Below are experts of layer 5 (counted from 0) of a mixture-of-experts language model. Rows are named router (the router's row for the expert), gate (a neuron's input weights, with its number), up (a neuron's input weights, with its number), down (a neuron's output weights, with its number) and show model dimensions 0-127. Each number is 500 + 40 x the weight over its row's rms, rounded and kept within 0 to 999. Numbers have three digits each.
After each expert's rows: a language model's description of what the expert responds to; "comes after" lists some tokens at least twice as common just before its tokens as in all text. This comes from a sample of Wikipedia text that the model never trained on. Tokens count by the router's weight.

# expert 30
router:470562478539487525487448492462452482512540468531516508496448531431493457460504533415492550536501454456537505471520482474449469533464479536497546564452420499550500578565546502579440537473481493475368413544505487520506498431464536549486519490480507461495485505457470512554513520485474527474506482503498536501506587506451531485486557487494488502511493560484522539579391450431558448483495
gate0:526534430528503531456521476383433480522488498503550407502484446493517461495484540454477481513461479491493439478535482392511528581492497530515495481547470473473499527538490488515501478542450492449434525456476578523469555450572515557462420547508517480447475495511575509551439421512520434528457494502504516573523517515499511513454563416465450508522568547497477495547485556488475540485510
up0:515424549446438501519477565539486487497457462451489570507523537532466501475486469510552529458526510528486482417517441530442517433483512561504526492493500524472503461359470484510491504503440479498552449476532421479524468550526513412570545500447510543562508582430495501470483556512510509488537454544478508481544469442600506463534441474524508515534529518459465525462556517494437455485478
down0:476488514552489447415549474439510533592548515440541485505549423471457492468481524465569490565531497505519431483516458407424424466494434530523500537526481485510535499521481487511435570521521466480477509556479409482533510518464533511531441509531587505536479455515455496541484529562443511519502512556563499525496475541438464497567522553485480526491492499496444499489571509510424446453478
It responds to: Words after in. Words following in, of or from, mostly the, and direction or nationality adjectives, such as in the early, in English, Western Siberia.
comes after: " in", " In", " of", " from", "In", " to"

# expert 63
router:497539501526485546539475561470431464562466512479497542473522507454492496483483491408495458556476425421490511496528509431459509602462485477516523494481395553543533513523566495546525532465448486467469463528497472499508525426542430483474517485557512443560516501495464514542522535532490432478519477507574561490521634513490522496498467469479481407521490552527556532524424506534510487476479
gate2:486573469471496503503486428502421495548572507428513494461428544427552550504554467484487475606522487535534532443515511544526502580547447545527494570475507524465487506501500478485483509491476458565511516552486403488493426486467526430453515450530511530508497538451530489530527472386514544500512521476482539490464502526443538436479512527563532455536434416476522516489480478480455482534457
up2:537530521558569507513517558483543601495449503458500554506577488522476522536524503528513530505476472427400497516572469448412435529522425533482519477541520494534505496521559463509444423468499496488511489521533435539481549552478531516455547533455508458542506459509444551411536482491488538492466501552521519481493483487542574567514504438489489479557507549481498517458559515479495408425486
down2:558486479493520524508521569506491517498494460474471597489485561570550527449491481527437539514512539468534498534485591539506431532483450513516488544502504527533432443469506510508450524394499489420565477512490518542542468453504568479524481490455530534507545456557472530516453546394545429455526462466528478492506414555545530532559531532531551539519474501502499527496538450525596500484521
It responds to: Table pipes and digits. Pipe separators after column headings like Position, and single digits inside numbers in tables, lists and specs, such as 4×100, Boeing 777, 84 kg.
comes after: "1", "2", "3", "4", "5", "6"

# expert 44
router:467516453511465574539504515546485486566522428481521485465504565434521491528561525463462499517514446478482509513540470441426467525471485511533546495464451485502579552560532498550508465435419536419444424497481502518518486450489537508466517499483558500562462428472535601552443516534418500451422519497490534453547530500496533473494509499521514481455454529509477528537391441492505478526476
gate0:505500496514411537571522538561495489490438483495509424409458506536455455494512616496512543472497532479483487562498477449491524538481448506515625471458521484526439497527501526449490532506483470488508476605576485500472545492480573478482553528485589498514509485548521472531549507531510533437532491501484548584468490547435518512443520510513527502425498484525430498552443485529470506556514
up0:456511489537481470489492511515553470487448534517515393447472528468475470492559540498460510505483478499459497563517456446440432569491433464496523445485584462482448493452484585512483485548524498495529431517514460541523493493444542461487524521459579519455424481503563501494535493520496569403542539520495598506493462525503522512467555426533482449468497471532425529544438460498576484491515
down0:479522481578496510530483479519460570504515495452478415474429514428481509468449536503585523505517499475474517538477506490543504461539492563470602472460549465584548499522539548553562413548528569522530453460473479523490502502458514486407511483529529524461526429583550406511528527500493465483516570515498528520521512474507527559445523489518530552498523545483520515472462468437499569475441
It responds to: English given names. Common male first names (John, David, Robert, Howard, Daniel) in name lists, rosters and credits, sometimes as surname parts.
comes after: " |", ",", " by", "-", ":", "|"

# expert 47
router:513458449496464515488430510486469452545512499485504497459506522514522484501491502437455545472497464466495483508561523426462496557457522467583571571488454512541510546544548537519447477461430526404421480562468497454535520490523489553496553474517513440518460479472485578486470511480430500414488466479530487475503578597480521467504533491510471397462512540516553515543419497549549484555496
gate2:445430488555472528519527527567447559532554506503507435474520468508582431494512496485463511552445431498474479531579597465449499461518523505555429471441511510495512509493487388520399508466526468536447481537507478455514537466482480444409457498510471481561550513509556461502445491489457495427468543524513478455542480523517544488522516433480494530490494537528457417517447506498500454524490
up2:510527534465495478496519493468555481491424514431513581502445514509421558533477526534512503492564574488493523439448490479589488555480457450441527496566468512510507504465514552521558461533448501523515519509473475528470466462487523562525522500471507572448453530485483554532609492502539526565552437494481516584501519510418433505443505511520541407467488513513564555469440529476485498448525
down2:542517546587503523486514492535546470503534526467499512463508484479464452471578388535440496480404532496588479471503510485453519458538443480468517473503539436479503482556533477577509522501452441449489457492506517593479531494450477495496570460452441427456498475507562529537403503516528518501480479504504524537528528612481502476526514502539550485482472490492484531484488457479505534379497
It responds to: Digits in numbers. Individual digits inside years, scores and figures, mostly in tables and date ranges (1995, 1875–1954), plus table headers like Species, Country.
comes after: "1", "2", "0", "3", "9", "4"

# expert 21
router:441490527515521573509491540459523473542502400468523512490534529461499443531504484427433489538471453470522442476563546467472482564452500434539552554461511492536553562546571501557442514426438532431414467507513458503529544463464506512499536481533523474558518537441502548518490503468426519425463461490502511442540541539490500503467565499517511460481493526504530541547427424498519447530491
gate0:451453523534502506530501536540520551557547411533521583475498502388555450548526480449481489450490455496550484514542514438480445535501427500536574468450512458535499586514488480531385486460420584458515495477564514444484502483520483476527424512470508476474508499517543536552514552480528452450543482524517519460541544521485541507454547526527474459493532562510499464542482465510563460482508
up0:462491498489511516488474520565481460544554477569560507531481445546507565554496490502548411482525496523518529482459530492512580453558469568480518571429514449484477464512475520525526536532499525479532520476430515504503484549427468440532603429458517562475506516562502565536521523476505422538480503528554502476490485503578536437456484465588528475542471466464526488522487456575491561486439
down0:550523460530483458426425476504496469459532541508526545534461493508558454577408490519578427571529462571489487434530427469479495495533467466526486454493443572554544424461454519516475492471434460505522464497540507475529455549472481450531461481559512515408599495515542518518517471485509514522504544495518490589495481528489488497505586516473566511473455498516564508466489453498459499464503
It responds to: Table cell numbers. Spaces, line breaks and digits at the start of table cells, in scores, page ranges and populations, such as 1–2, 18,467; also race, police.
comes after: " |", "1", "–", ";", "2", ":"